config.toml
n_layer = 13
d_model = 448
n_experts = 64
experts_per_token = 2
d_expert = 288
d_shared_expert = 256
activation = "squared_relu"
moe_layers = [1, 2, 3, 4, 5, 6, 7, 8, 9, 10, 11, 12]
router_score = "softmax"
normalize_top_k = false
routed_scale = 15.1
balance_loss = 0.0158
balance_bias = false
init_std_router = 0.028
lr_router = 0.000923
vocab_size = 42976
norm = "layernorm"
norm_eps = 1e-06
tie_embeddings = false
optimizer = "muon_variant"
lr = 0.00527
beta1 = 0.9
batch_tokens = [131072, 262144]
seq_len = 1024
train_tokens = 1946000000
steps = 9941
dataset = "wikipedia_en"
Below are experts of layer 6 (counted from 0) of a mixture-of-experts language model. Rows are named router (the router's row for the expert), up (a neuron's input weights, with its number) and show model dimensions 0-223. Each number is 128 + 24 x the weight over its row's rms, rounded and kept within 0 to 255.
After each expert's rows: a language model's description of what the expert responds to. This comes from a sample of Wikipedia text that the model never trained on.

# expert 33
router [149 122 103 110 103 140 141 143 166 109 104 117  89 120 167 171 144  70 122  99 142 116 149 135 102 117 126 117 138 142  71 145 130 138 115 111 123 149 116 142 121  91  97 130 127 152 114 127 110 136 151  88 128 105 126 147 103 103 136 161 113 112 137  81  87 103 134 142 112 112 107 166 102  94 112 150 117 145 122 123 120 166 166 130  99 150 114 106 117 135 165  96 164 144 126 167 134 141 125 152  92 125 113 146 136 121 161 115 150 104  96 124 149 114 121 145 156 147 183  91 120 139 153  99 112 123 124 138 151 140 129  96 152 141 117 100 124 117  79 133  98 116 122 135 109 132 137 119 106 170 122 138 135 128  95 133  96 112 102  75 129 142 135  96 129  85 116 155 149 142 128 117 138  61 154 158 169 162 136 144 120 125 135  77 144 144  88 158 137 123 154 108 154 146 101 154 141  88 130 129 107 115 130 169 158 169 139 144 111 119 113 144 164 125  93 158 132 121 134 138 164 118  96 137]
up1 [115 112 127  87 138 106 161 115 149 126 128 115 148 118 120 163 145  77 132 164 118  93 160 149 134 190 138 161  97 135 111 151 141 123 171 134 162 104 126  89 115 128 134 143 144 141 112 153 120 159 158 132 118 131 132 127 126 124 153 147 139 106 139 107 115 142  79 144 126 117 157 140 134  67 146 173  97 162 120 138  79 128 136 184 140  94  91 140 117 129 128 122 153 128 134 153 166 142 130 100 126 122 155 144 117 137 140 112 179 133 130 138  98 109 112 136 118  88 152 113 121 193 150 147 125 110 141 136 135 139 126 138  72 108 140 100 115 161 124 121 111 135 139 104  99 148  90 129 134 108 108 163 149 128 113 131 120 110 117  95  83 140 120 122  85 138 107 143 149 102 158  91 110 120 140 171 140 132  98 134 136 153 161  96 157 139 158 128 169 106 128 140 129  93 151 126 154 126 148  93 110 126 133 114 141 169 154 108 127 111 181 155 125 113 154 139 136 125 140 111 117 133 113 164]
What it handles: Non-European name syllables. Final syllables of Southeast Asian, Indian and Arabic names and places, often in tables, such as Cemp-aka, Ikawad-ani, Khlong Y-ai.

# expert 21
router [144 140 124 138 108 114  96 185 115 150 118 143 147 114 155 133 111  78 165 111 111 144 119 151  89  85 126  97 169 123 122 137 158 124 169 129 105 136 128 150 121 142 115 135 114 119 168 157 171 176 127 164 161 109 148 125 137 154 132 146 133 145 134 131 139 118 106  88 165 124 120 154 128 165 138 142 114 109 155 158 133 168 141 160 142  98 148 106 110  85 129 117 156 118 144 169 105 142 145 114 151 152 160 130 117 141 156  92 118 122 161 133 167 143 123 132 132 171 162 129 134 168 131 130  95 120 109 133 119 130 138 106 144 114 159 133 168 131 161 101 137  92 146 115 145  90 124 173 105 159 117 113 145 137  98 151  91 108 103 102 103 142 181 111 161 156 159 144 153 143 156  89 126 160 137 138 111 143 147 172 172 165 174 169 134 145 141 132 117 160 168 124 173 159 110 146 120 146 116 105  89 121 171 127 109 135 104 102 125 125  97 143 154 103 136 162 181  93 109 152 114 153  87 105]
up0 [140 100  76  98 143 168 148 127 124 121 173  96 147 150  90  63 137 104 131  83 116 101 122 113 156 104  96 119 104 133 148 109  91 130 120 175 117 145 157 147 125 135 131 137 140 115 142 128  97 111 172 119  93 142 121 131 104 119 108 119 138 126 129 116 137 157 136 107 121 123  89 130 135 139 141 144 141  85  92 126 125 156 123  89 116 108 115 137 101  82 141 145 133 126 105 167 137  81 108 118 131 140 150 104 101 124 170 120 125 147 117  70 104 161 112 123 121 107 100 133  98 147 127 108 146 128  96 115  96 133 116 123 144 131  95 136 128 144 111 132 116 147 133 134 114 147 161 109  87 132 154 109  82 151 178 147 139 149 174 138 106 118 116 154 161  89 160 118  58 151 119 147 175 152 141 124 125 103 115 154 108 121 164  95 124 141 135  96  82 120 132 130  94 116 154 140 130 170 112 117 175 156  91 107 141 116 117 109 153 116 132  92 103 122 151  78 132 112 109 171 105 156  92 142]
What it handles: Digits, units, team names. Mid-number digits in coordinates, chart positions and car numbers, degree signs, and sports team nicknames after a city, such as Milwaukee Brewers, Portland Timbers.

# expert 1
router [147 149 121 121 121 112 110 145 106 157 109 111 116 142 135 140 127 107 153 146 100  99 150 144 123 100 115  85 140 139 113 126 130 119 135 113 152 121 123  96 139 153  95 137 136 161 155 116 174 173 143 147 157 107 122 131 128 106 152 142 174 161 146 114 180 136  90 114 162 101 146 153  77 150  89 106 141 136 163 150 133 153 165 142 157  86 149  97 169 110 126  81 140 108 141 177 102 144 157 113 135 154 157 122 112 131  95 107 121 145 171 100 144 141 108 125 135 137 168 116 135 141 157 130 115 114  83 106 141 130 131 129 135 112 161 152 166 130 152 139 115 119 120 120 154  92 146 176 134 153 192 155 171 123 101 133 140  99 105  93 118 121 135 143 160 138 149 145 175 125 142 118 135 143 121 126 114 109 105 128 130 135 138 174  87 149 132 175 112 146  77 124 103 156  93 122 111 137 150 133 123 149 178 121 107  89 122 146 116 157 142 160 109 145 120 154 116 123  85 154 129 128  99 145]
up0 [ 85 138 143 114 116 130 103  81 140 153 157 107 167 136 125 134 156 124 150 111 136 160 121 105 128 141 116 137 155 146 125 134  78 119  83 136 180 137 162 145 131 128  77 147 177  93 152 161 141 129 122 101 138 134 107 111 134 128 101  91 142 145 132 121 139 140 149 103 120 117 148 131 125 112 153 156  94 127 119 121  93 166 152 121 126 138 145 116  83 140  87 134 135 139 110  78 115 131 129  81 118 127 169 162 152 181 123 145 130 133 129 115 106 147 158  69 159 128 150 144  77 143 101  82 129 189 111 107 150  98 103 131 127 109 117 124 160 109 133 108 146 123 127 129 127 147 119 100 136 115 158 144 108 149 123 134 126 129 158 120 146 174 109 125  94 109 144 141 142 121 101 165 160 102 101 107 125 104 118 170 138 132 142 148  50 135 130 119 102 120 158 111  91 127 132  91  90 122 126 133 138 123 126 137 147 122 112 102 114 159  97 167 115 134 126 164 107 163 143  77 155 124  94 127]
What it handles: Table stat digits. Digits inside numeric table cells, mostly the final digit of points, goals, votes or yards in sports and election tables.

# expert 22
router [112 132 165 156 134 152 160 122 143  89  97 158 120 113 112 117 117 131 130  99 129 112 112 105 148 134 165 145 121 123 121 131 172  95 147 162 140  92 167 125 124 118 178 125  95  92 115 162 125 127 123 119  81 125 104 147 168 108 159  81 148 143 107 105 157 126 103 132 160 105  97 132 122 149 159 115 155 103 167 112 144 142 106 133 156 127 183 120 120 158 122 130 133 141 144  98 100 149 150  95 175 125 115 120  90 114 130 113 125 132 155 108 104  80 118 147 142  97 103 154 142 133 181 132  94 145 128 120 152 144 139 158 111 108 156 147  92 152 141 128  68 172 101 110 140 108 146  88 111 103 122 144 132  91 104  99 130 125 162 143  86 151  93 130 153 176 167 144 139 151 163 149 104 149 126 153  72 154 104 148 145 171 113 128 120  95 136 123  91 121 116 103 133 119 157 149 159 127 154  82 160  70 107 108 145 125  84  89 135 160 172  87 149 129  94 103 109 126 149 105 158 147  99 150]
up0 [162 156 115 118 127 118 188  97 174 102 123 138 141 135 130 118 158 139 164 138 152  92 139  82 170 131 124  83  88 135 118 105 146 111 109 129 128 156 128 105 147 180 127 125 122 141 144 145 172 112 125 130 113 152 109 126 107 135 152 131 133 154 139 126 153 110 116  93 112 138 149 138 117  98 151 138 127 108 109  97 129 111 121 108 148 145 134 133  90 161 144 112 115  94 148  91 155 183  92 149 129 167 124 133 144 134 147 132 123 158 134  64 121 125  94 146  90 129 134 154 141 109 129 108 108 131 107 114 156 113 140 169 171 148 133  85 136 124 190 124 101 141 127 123 122 108 135 126 104 132 132 170 106 130 120 115 134 152 107 163 135 107  89 134 116 138 178 144  98 118 128 151 108 143 154 127 102  98 108  69 154 113 149 117 108 163  73 138 128 136 146 111 117 170 153 119 109 117 138 120 154 135 131 144 170 146 172 108 125 151 154 132  75 154  83 122 131  86  96 119 116 111 167  89]
What it handles: Openers after headings. Paragraph breaks after article titles, short descriptions and section headings, plus opening parentheses and quotation marks before qualifiers or song titles.

# expert 37
router [141 147 132 130 111 120  90 180 119 152 114 143 136 125 161 144 108  88 164 107 110 136 125 150  85  81 137  93 170 106 116 140 151 115 174 122 108 136 134 144 119 138 125 138 136 124 161 150 169 170 121 163 158 114 147 137 134 150 125 158 142 147 129 139 148 115 104  96 166 111 120 165 134 163 137 142 112  92 154 158 140 166 147 162 145  93 148 102 114  86 129 111 152 102 140 174 110 146 158 118 158 148 164 142 121 139 159  91 138 128 161 138 172 138 116 124 128 167 154 122 145 172 126 147  84 122 109 132 124 120 134 107 144 108 163 138 160 126 165 105 127  91 144 119 142 101 129 169 115 168 120 110 159 134  95 152  99  97  86  96 109 147 172 113 162 161 169 145 152 144 154 103 127 151 133 149 117 143 161 169 173 158 174 179 131 133 149 132 113 160 169 124 183 157 122 147 124 151 108 105  93 129 165 121 117 146 103  97 117 127 106 151 141 107 142 157 181 102 102 162 111 155  88 105]
up0 [126 103  99 110 171 177 109 133 116 123 111  68 144 146 126 159 126 116 117 109 106 132 106 104 148 124  95 148 124 130 124 148 125 131 138 181 103 118 123 141 159 137  78 141  90  75 167  84 150 115 156 107 134 158 147 112 126 121 127  78 125 163 175 138 117 120 112 115 130  89 106 167 144 105 115 148 129 152 157 117 126 153 136 139  87 185 140 132  92 107  96 116 103 137 118 100 187 153 132  92 143 121 144 111 142 128 138 132 134 120 122 160 141  77 145 162 106 115 151 126 131 129 111 155 107 125  84 150 164 112 122  89 139 136  83 101 152 124 141 117 156 138 101 129 180 152 176 107 108 138 132 123 168 143 146 112 113 125 128 140 153 108 134 147 108 121  89 128 150 169 126 149 133 134 106 178 123 145 125 143 109 122 117 121 138 113 116 118 111  92 111 128 158  43 141 133 118 141 164 198 139 103  54 106 145 165 101 132 131 125 122 145 133 156 117 133 101 167 140 155 140 100 119 105]
What it handles: Mixed digits and modifiers. Mixed group: digits in dates, coordinates and table counts, plus possessives and adjectives mid-phrase, e.g. his, that, remote.

# expert 5
router [143 140 131 139 104 128  86 186 105 145 121 141 138 108 150 140 114  85 165 110 115 140 135 158  91  81 134 100 167 113 123 134 159 117 179 116 110 137 137 145 126 137 123 138 142 114 160 150 166 167 132 166 165 117 152 142 140 152 127 153 140 146 129 134 146 117 103  99 162 113 119 167 129 161 142 151 116 102 147 160 125 170 147 162 145  99 159 107 118  92 134 102 154 109 139 166 111 140 153 118 151 150 157 138 113 149 161  93 106 130 153 132 172 147 115 134 118 169 157 112 132 167 125 143  96 123 111 123 120 128 136 112 144 100 163 139 160 121 164  97 137  96 152 123 133  98 116 168 110 167 124 103 154 129  96 150  97 107  92  98 105 140 174 111 167 163 171 145 158 130 154 102 130 159 143 146 110 145 164 169 168 158 170 175 140 135 141 129 116 158 165 124 178 158 119 147 125 148 109 106  89 117 171 114 101 142 102 102 128 116 117 137 141 104 131 157 182  89 103 159 128 155  86 102]
up0 [137 107  99 143 133 104 132 144 121 111 148 110 134 152 142  41 119 132 118  83 102 118 139 101 128 183 145  94 111 114 102 125 143  98 105 131 151 117 131 107 125 173 141 150 125 164 158 120 108 113 151 117  85 111 145 111 134 139 116  87  98 128 115 127 108 131 107 116 128 134 152 110 139 148 134  81 122 109 105 119 120 133 122  98 113 141  94 121 135  99 122 156 107  85 116 167 151 154 133 103 117 112  76 133  85  92 155 104 113 101 116 110 111 118 152 214 130 165  88 155 133 149 130 127 133 144 179 124 107 154 138 138 153 143 164 117 131 142 165 118 126 140 109 132 108 147 127 122 103  58  95  73 100 119 110  97 103 184  92 166 155 106 135 141 134 135 168  72 109  96 132  98 138 156 109 141  98 116 111 136 118 113  85  81 112 108 136  98 147 119  87  87 154 133 166 139 122 130  98 142 153 119 115 142 165 148 110 147 113 121 141 105 112 181 126 133 118 108 130 119 147 119 153 122]
What it handles: Opening parentheses, year digits. Opening parentheses before authorities or birth dates in lists, and digits ending years, such as (Hiern), (born, 195'0', 197'9'.

# expert 43
router [112 101 168 157 155 108  91 153 111 144 116 109 111 140 143 109 141 115 145 179 146  99 107 143  69 107 142 106 147 125 155  96 174 105 139 145 156 152 108 129 156 137 150 126 121 101 145 142 127 141 132 175 189 135 129 122 148 117 115 120  98 131 146 110 138  99  93 134 115 122 149 181 151 147 157 114 110  94 158 114 155 163 159 132 108 126 132 109 152 158 119 141 144 121 146 170 111 129 135  94 138 124 164 147  98 111 170 118 136 103 127 132 147 117 106 128 159 163 166  85 169 162 140 112  84 150  93 137 133 172 134 102 134 130 166 146 117  87 170  79 117 113 151 118 137 128 125 137  97 158 140  97 154 138  92 138 109 107 138 118 101 125 166 127 121 119 180 103 115  86 140 122 119 167 143 168 138 122 121 150 105 138 128 131  78 128  73 144  98 165 154 132 105 194  87 138 129 179 130  88 115 159 165 117 139 144 147 114  96 140 138 154 119 100 116 134 115 145 112 181 110 126 107  96]
up0 [125 128 120 144 104 122 109 116 140 137 126 120 125 143  79 106 137 141 141 141 110 122 106 142 176 134 127 110 168  94  85 116 191 121 123 101 133 111  94 119  90 112 123  89 139 101 118 114 100 120 169 136 190 113 146 149 104 137 140 122 161 156 149  81 157 127 118 126 133 135 125  95 153 103 135 113 127  69 107 163 105 133  94 114 140 114 145 147 133 141 134 136 114 158 128  86 142 129  87 165  81  94 140 129 141 111 146 113 128 108 111 105  93 169 148 115 156  77 156 141 141 154 134 123 141 110 108 176 147 153 134 174 187 124 139  84 133 121 151 118 106 100 133 166 123 159 147 169 122  99 101 100 115 141 135 127 141 117 133 119 138  91  92 135 117 159 157 132 159 151 124  87 139 117 122  87 129 137 108 126  98 134 155  85 114 106 114 146 144 123 135 136  83  80 134  98 162 135  95  98 157 199 117 106 116 120 110 156 120  91 135  87 149 124 119 139 126 157 125 128 115 117 108 131]
What it handles: Zeros and possessives. The digit 0 inside numbers like 100m, 2009, 1990, plus possessive 's in Women's and web address pieces.

# expert 0
router [140 133 134 132 103 123  95 181 120 146 127 147 129 117 154 136 122  84 163 122 114 143 121 160  94  87 127 102 168 108 128 144 155 119 178 105 103 136 123 141 117 140 113 135 137 119 153 150 163 170 127 170 154 123 153 130 135 144 131 152 143 146 117 137 146 111 105  93 164 121 123 171 126 159 140 146 119 103 148 169 128 167 141 172 141 101 151  89 106  89 133  97 148 110 123 167 111 145 150 121 159 155 170 147 117 145 154  88 139 133 161 128 168 135 122 126 129 180 149 107 139 173 124 130  89 118 106 141 122 124 138 104 152 104 164 140 169 134 165 102 141 102 149 108 137 103 124 172 106 155 113 107 147 137  99 154  93 105  97 100 104 131 173 111 172 164 162 136 155 134 157 101 112 163 142 154 128 138 151 174 171 156 172 172 129 129 153 126 123 153 164 122 176 152 111 138 118 145 122 114  89 119 175 127 116 144 101  99 129 127 106 146 136 103 135 157 177  92 112 166 117 159  87 109]
up0 [143 105  98 142 124  94 136 146 128 101 111 145 129  97  78  97 120 175 139 104 122  94 119 151 117 135  94 154  99 150 138 110  94 113 132  92 127 159 103 106 153 116 183 106 133 157 131 101 119 116 162 144  90 165 131 139 107  96 116 205 150 120  97 104 134  64 172 147 115 151 103 141  81 113 126 129  93 102 164 109 140  94 116 105 136 117  95 147 134 147 129 135 127 119 140 139 154 113 127 132 137 129 149 121 149 121 127 105 199 104 113 102 135 134 113 135 138 130 116 116 133 127 125 107 141 159 129 109  82 127 134 149 137 148 109 131 158 112  84 126 100 142 131 103 109 171 152 126 142 136 107 110 150 111 134 106 156 132  94 110 114 144  93 150 102 123 123 138 120 123 121 150 121 114 126  94 166 115 108 110 138 170 125 117 121 107 128 142 132 174 147 140 135 151 132 133 116 169 125 112  86 133 137 127 117 121 158 104 136 163 130 125 105 197 109 102  98 161 132 187 113 113 149 119]
What it handles: Surname endings, table numbers. Final pieces of people's surnames in cast, crew and band lists, plus digits and % in figures, such as Fenn-ell, Broad-bent, 35.02%.

# expert 2
router [ 93 120 130  96 117 122 138 120 154 124 127 150 169 143  96 152 133 125 137 162 138 110 153 165 115 161 117 169 138 109 131 112 103 132  60 134 178 158 139  91 121 150 146 141 114  84 108 104  97 112 128 146 116 143 163  79 107 125  93 115  89 145 173 104 110 126 102 144 118  93 115  78 112 110 110  92 107 160 109 140 166 143 136 140 119 119 162 141 162 166 155 114 125 174 154 135 100 111 159 121  72 149 111  95  82  93  98 103 154  74  82 116 104 139  98 118 131 160 103  92 101 125 105 149 159 131 143 142 159 100 116 153 170 163 143 136 134 112 158 149 127 146 141 120 150 155 124 131 110 150 150 146 117 111 132 160 174 100 166 126  81 106 145 159 156 135 133 104 126 105  80 121  86 113  99 125 150 174 149 106 105  91 138  65 168  88 163 147 121 147  91 112  88 133 104 132 111 148 115 154 153 159 148 117  92 125 145 124 119 114 138 112 112 122  86 147 154 119  92 152 125 115 103 120]
up0 [125 115 144  95 162 143 136  77 175 124 122 153 150 110 118 107 103 133 176 129 118 119 108 153  74 112 120 150 114 137 135 129 126  98  96 133 131 121 123  75 109 118  98 102 122 134 105 143 135 169 111 143 161 115 116 106 112 127 116 121 117 114 129 119 161 116  94 126 136 130 116 123 119 132 143 140 126 131 144 126  73 140 121 159 151  85 150 135 110 146 131  44  90 144 136  93 150 198 152 138 142 119 122  57 135 125  86 149 128 154 120 132 134 146 165  99  88  84 145 150 132 138 155 133 115  91 120 143 182 105 100 121 133 140  78  92 171 137 110 179 128 121 133  99 152 121 126 143 108 127  96 127 135  98 139 126 115 181 123 119 104 159 104 133 143 144 172 112 101 122 147 126 140 137  88 126 145 143 147 130 101 129  84 186 120 132 129 163 146  99  99 110 129 139 141 132 140 129 128 132 117 100 121 162 148 121 121 168 105 107 101 121  69  96 103 137 142  85 118 120 145 152 104 118]
What it handles: Year digits after century. Third digit of four-digit years after "19" or "20" in dates, tables and lists, such as 19[7]1, 20[1]5, 20[0]5.

# expert 41
router [137 147 138 144 139 144 101 167 131 132 117 115 129 101 182 142  98 112 147 132 131 151 146 131  77  73 151 116 159  86 117 155 162 138 124 114 103 137 131 123 122 150 165 129 131 158 159 138 192 178 125 162 170 143 157 115 159 145 142 145 112 119 124 132 141  92  89 147 135 114 149 145 114 127 114 150 104 131 141 164 104 141 119 135 180 107 156  93 119 143 122  99 136 102 134 113  83 107 152 122 147 139 117 156 142 159 148  96 144 138 166 131 181 137 115 129 122 152 143 145 104 142 108 123 127 107 103  91 136 124 120 114 156 128 143 146 140 134 142  98 146 110 129 124 106 120 129 148  89 123 128 149 143  92  91 130  90 137  90 110  99 137 129 134 152 184 163 134 172 127 164  98 115 152 124 129 151 130 146 176 143 150 135 162 176 137 146 124 123 167 168 133 137 159  81  97 168 134 126 128  87 132 172 137 130 132  92  92 152 126  89 159 160 128 134 172 124 116 128 167 137 134 131 124]
up0 [117 161 112 173 143 139 139  98 137 105 138  64 104 109 166 163 121 176 126  85 152 147  98 127 143 173  91 169 127  88 144 131 126 137 109 165 113 138  74 153 120 132 132 138 156 141 130 132  89 149 119  99 140 157 104 130  96 116 142 108 137 149 125  72  99 175 145  95 112 123 116 108 128 140 156 111 101 109 110 170 141 116 117 142 139 148 121 130 169 138 168 146 132 130  87 146 155  99 118 177  94 121 134 148 136 131 135 148 157  88 164 114 166 149 134  86 145 119 157 110  88 102 176 138 153 114 103 118 142 161 126 157 156 119 135 132  94  81 149 147  84 146 138 101 127 121  99 141 141 142 105 155 132 120 139 122 119 142 128 163 110 139 113 120 144 123 148 158 122 142 124 147 133  95 171 112 117 124  59 112  98 144 130 150 162 167 136 150 158  87 126 116  97 102 161  87 138 121 118 117 148 137  94 152 136 100 147 166 144  97 125 157 139 142 134 105  71  99 115 135 126 164 126 143]
What it handles: Infinitive and preposition to. The word to after verbs and nouns, both as infinitive marker and preposition, such as set out to, in order to, elevated to.

# expert 30
router [124 114 147 109 151  92  99 155 146 106 145 156 178 114 145 103 168 145 154  95  80 143 132 109 175 135 131 167 103 154 124 148 109 129 148 182 117  91 172 104 127 100 127 141 149 141 111 100 117  92 110  77  74  87 135 162 143 145 154 112 147 151 130 147 132 106 140 132 154 143 154  97 144 164  98 108 125 122 124 150 113 139 113 163  93 149 110 164 138 153 101 142 157 170 149  80 140  95 145 142  81 117 129 140 146 122 147 143 155 115 145 102 127 161 137 146 132 140 109 152 111 134  89 142 139 143 166 105 139  86 156 122 135 149 138 150  95 142 157 132 130 134  76 132  96 126 102 112 115 113 100 127  87 126 119 131 119 124 167 121 162 113 126  74  80 142  74 114  96 139  89  99 134 112 145 124 192 125 108 105 116  85 118 165 136 148  96 153 111 152 108 143 144 134 145 128 109 141 146 102  94  98  90 115 142 110  98 131 118  90 122 127 122 131 132  69 147 128 126 104 160 103  54 142]
up0 [120 140  91 149 134 132 189 116 155 125 150 141  91 108 127 173 105 162 164 148  97 147 143 134 107 138  94 165 106 133 113 109 124 120 113 137 150 119 118 125 191 161 139 132 150 100 136 106 127 134  83  97 158 120 151 150 143 118 144 168 111 146  68 106  60 128  90 109  94 118 178  83 175 108 149 115 120 132  60 124 134 144 121 146  88  88  85 149 123 169  85 103 128 168 152 176 141 142 122 126 162 153 139 160  87 119 163 154 105 131 140  97 100 111 106 124 142 122 180 118  76 120 129  98 129 136 109 116 122 129 155 139 145 133 139 131 146 149 158 145  95 119 143 127 147 166  69  90 153 121 135 111 113 145 102 154 114 125 152 142 120 126 137 138 128 137 135 104 128 147 107 102 143 149 151 142 139 132 156  78 143 160 139 113 147 112 128 110 142 121 123 138 132 108 104 156 132 118 165 121 125 134 136 121 124 114 143 159 158 154 107 133 121 117 159 113 161 161 160 142 153 134 138 134]
What it handles: Sentence and article openers. First tokens of articles, sections and sentences, such as The, This, Although and = after title lines, plus sentence-final periods.

# expert 39
router [141 137 125 128 105 124  92 185 112 149 124 138 134 106 155 136 109  80 159 127 115 145 127 147  96  80 142 106 163 122 116 142 153 121 179 121 102 128 129 152 119 146 125 133 141 114 156 155 170 167 127 168 159 114 148 130 138 152 136 154 135 142 120 136 138 109 106  86 171 102 125 161 133 160 141 154 115 110 156 156 128 168 137 158 141  99 158 116 113  89 136 105 155 109 144 164 114 144 158 113 159 153 168 152 125 135 159  84 141 124 153 137 169 132 117 109 123 169 161 129 134 173 137 137  96 123 116 132 122 117 142 105 134 107 165 143 170 131 168 102 136  94 156 117 135  97 127 163  94 158 104 109 162 139  99 151  90  98  97 105 103 147 177 122 167 157 166 139 157 140 157  99 116 155 136 152 119 140 166 172 171 157 167 174 128 130 151 130 114 154 172 131 177 163 116 145 128 146 124 107  99 120 175 115 112 150 107 105 120 130 105 140 127 109 151 152 172 100 101 168 103 165  97 106]
up0 [101 147 105 136 141 130 160 132 159 134 120  89 118  98 145 108 164 130 112 119 166 138 173 101 114 125 108 147 156 131  97 150 102 130  65 144 163 138 152 132  81 149 110 105 162 175 149 150  98 101 135 152  88 138 105 146 141 145  98 169 129 112 109 138 146  95 145 158 129 149 144 118 136 126  88 111 156 134 140 155 132 154 153 111 125 121  80 149 122 104 126 133 100 121 108 128 124 135 104 135 123 147  98 148 129  98 114 160 177  74 114 152  97 120 100 112  86 110 156 104 120 125 187 129 136 145 114 136 133 141 133 151 183 134 122 145 116 115 108 128 112  66 129 131 117 126  99 119 147 113 145 122 144 143 113  86 109 160 113 172 127  84 123 116 143 158 143 139 148 133 125 141 100 138  89 123 120  99  99 133 126 108 141 106  94 132 153 144 128  93 143 131 131  61 128 169 135  88 106 103 164 152 123 154 100 116 106 120 135 100 128 168 102 133 130 104  84 167 114 112 115 117 150 133]
What it handles: Surnames and place names. Surnames completing a person's name and place or street names in tables and infoboxes, such as Bernie Sanders, Boris Becker, Helsinki, Boulevard.

# expert 54
router [149 104 138 110 153 113 114  93 108 100  98  97 117 142 140 102 157 129 165 132 110 168 121 121 116 163 136 116 124 103 130 117 124 170 154 155 105 113 175 138 138 156 173  98 132 164 134  99  86 135 110 129 152 133 128 134 135 130 103 145 134 120 128 134 144  98 111 143 148 147  97  85 137 160  94 193 128 143 131 179 168 120 122 123 111 125 127 134 129 143 116 145 103 109 158 104 156 121 129 121 123  75 153 146 108 109 137 151 106  58 114 134 106 151 111 115 101 165  91  86 149 131  93 148 161  92 115 109 180 117 152 135 121 107 127 146 135 112 156 139 127 162  91 104 111 160 105  67 142 132 120 139 103 120 148 137 183 104 131 100 154 143  96 105  84 127 115 106  85 151  98 109 157  88 103  78 171 101 160  95 110  79 133 141 113 128 131 127 135 110 143 161 130 145 100 146  87 137 119  99  88 150 121 157 133 123 118 154  85 148  97 100 122 104 134  91 163 137 119 145 140 107 100 113]
up0 [ 86 132 136 191 125 174 110 120 142 124  85 111 126 173 145 126 151 167 146 151 143 120 150 137  80 110 154 135 102 131 109 140 115 111 106 133 132 114 130  79 108 130 194 137 142  90 152 124 175 106 180  96 140 131 185 141  92  82 105 165 120 122 149 141  93 106 113  96  51  86 121 152 168 119 162 138  97 165 153 148 118 123 125 121 115 149 128  89 120 139 158 103  87 135 137 140 104 107 117 142 141 142 137 143 119 165  94 159 113 163 116 156  94 131 102 132 159  67 145 126 150 158 127 116 127 119 106 130 176 156 130 130  97  97 155  98 124 142 150 132 111 103 125 129 101 121  85  90 129  93 103 145 137 110 172 125 174 109 131 133 118 147 134 100 173 112 150 117 160 146 173 147 176 131 139 107 140 165 137 135 131 163 111 113 128 127 140 127 125 125 162 114 104 156 151 148 101 123 165 105  97 141 119 143 129 143 123 121 101 125 180 114 144 109 123 132 132 116 162 106 128 124 154 143]
What it handles: Definite article after prepositions. The and possessive determiners his, their, its following prepositions like of, in, to, before words such as first, same, United.

# expert 62
router [156  93 134 152 128 133 114 163 114  88 112 150 123 111 133 155 118 157 131 134 103 159 140 114 113 106 143 163 176 150 111 126 122 160 129 136 118 142 132 108 125 136 153 170 143 130 130 124 172 119 101 129 127 132 131  92 154 157 132 159 161 119 134 159 148 110 129 130 133 111 119 139 110 139 114 169 124 135 129 151 163 152 120 107 156 174 173 124 122 187 145 111 129 108 159  99  82 101 136 108 116  97 140 103 131 130 116 104 173  78 139 130 143 108 115 117  81 173 140 135  96  87 107 180 164  64  80 102 174 158 125 112 108 100 163  91 114  88 108 103 142 152 148  91 114 123 144 137 108  94 112 134 142 107 146 113 109 123 136 131 184 158 119 133 135 154 140 142  89 111 111 103 118 159 162  70 135  90 134 166 106 115 141 152  96 160 159 110  90 112 174 154 157 146  90 153  94 135 152 150 164 144 133 103 125 150  90 138 154 155 122  86 111 124 112 129 111 130 113  95 149 125 117 144]
up0 [126 161 136  99 137 127 175 132 146 110 127 144 110  97 104 167 138 107  75 101 133 174  91 134 153 151 148 133 118 130 110 107 135 111 124 119 122 128 144 122 107 144 109 145 116 130 157 157 105 106 129 136 130 134 117 115 163 136 138 149  90 137 109 145 123 124 150  89 158  78 131 117  87 134  90 156  92 126 117 136 120 142 137 161 119 118 113 112  56 140 124 151 102 162 105 136 130 121 116 116 140  98 142 134 149 128 102 107 119 129 158 139  95 104 151 122 187 169 124 139 137 128 145 183 109 132 139 145 166  92 149 179 153 154 149  71 144 117 126 151 127 143 129 135 125 131 137 125  88 135  91 136 152 160  94 119 119 133 113 100 189  98 135 153  83 135 122 164 113 141 179 139 139 146 108  72 121 117 156 125 109 148 106 153 147  99 129 115  97 113 142 121 169 105 136 111 129 165 189 105 135 128 221  82 127 105 138 106  57 137 155 160 160  98  87 112 113 142 152 122  83 131 112 144]
What it handles: Prepositions before noun phrases. "the" after prepositions and "from", "between", "among" introducing ranges or origins, such as "from 18 to", "line from Carlisle", "in the 1990s".

# expert 10
router [143 192 155 158  91 155 110  92  94 121 103 114 109  88 104 116 139 117 129 132 174 157 136 108 113  93 132 135 115  99 117 106  95 112 135  95  80 148 131 136 121  99 152 144 175 134 116 150 120 132  87 140 105 164  76 113 176 145 150 154  96 125 116 144 152  83 170 117  97  97 173 109 142 110 104 115 129 147 112 123 145 130 133 117 139 118 156 122 148 141 180 108 147 132 138 113  80  98  98 123 129 173 102 111 140 105 101 107 153 113  64 125 171 108  95  91  85 131 112 149 141  87 128 137 165 102 130 152 169 166 119 126  82 153 149 131  53 133 123 165 121 140 154  97 115 129 113 109 139 150 123 141 160 126 124 150 125 119 145 169 133 149 108 124  68 127 139 128 104 157 129 130 134 159 172 118 125 114 116 121 118 122 108 134  99 152 153 108 127 115 118 129 123 140 105 119 139 144 115 170 138 142 146 115 108  86  86 110 145  77  92  78 133 118 162 115 169 113 169 143 119 130 145 165]
up0 [156 103 129  90 108 109 164 140 142  66 115 122 125 109  87 154 113 169 134 145 144  99 165 155 124 122 105  75 148 154 147 119 145 116 108 120 129 105 120 108 149  83 128 164  98  99 154 143 131 109 145 156  83 147 146 117 142 148 132 202 164 181  93 127 126 135 108 132 139 148  97 144 122 117 134 124 124 101 171 152  98 115 125 165 100 150 133 125 119 114 129 130 131 146 138 115 150 143 120 144 102 129  82 133 144 141 111 122 136 120 121 140 177 103 115 132 128 119 134 132 173 128 107 134 157 141 162 125 150 113 140  97 124 139 159 133 109  96 146 156 142 126 111 128 139 143 139 110 100 131 157 105 159 115 100 143 124 139 146 115 135 140 143  99 154  92 125 143 126 100 101 150  97 159 113 128 137 143 168 141 122 109 122 131 115 139 154 131  96 112 124 151 162 124 121 157 121  56 105 165  93  86  88 137 142 143 153 204 140 136 133 149 140 109 129 129  96 123 125 144 164 135 118 146]
What it handles: Locative and genitive prepositions. Prepositions like in, of, at, near, within after places, titles or institutions, as in "Church in Lombardy", "Duchess of", "University of".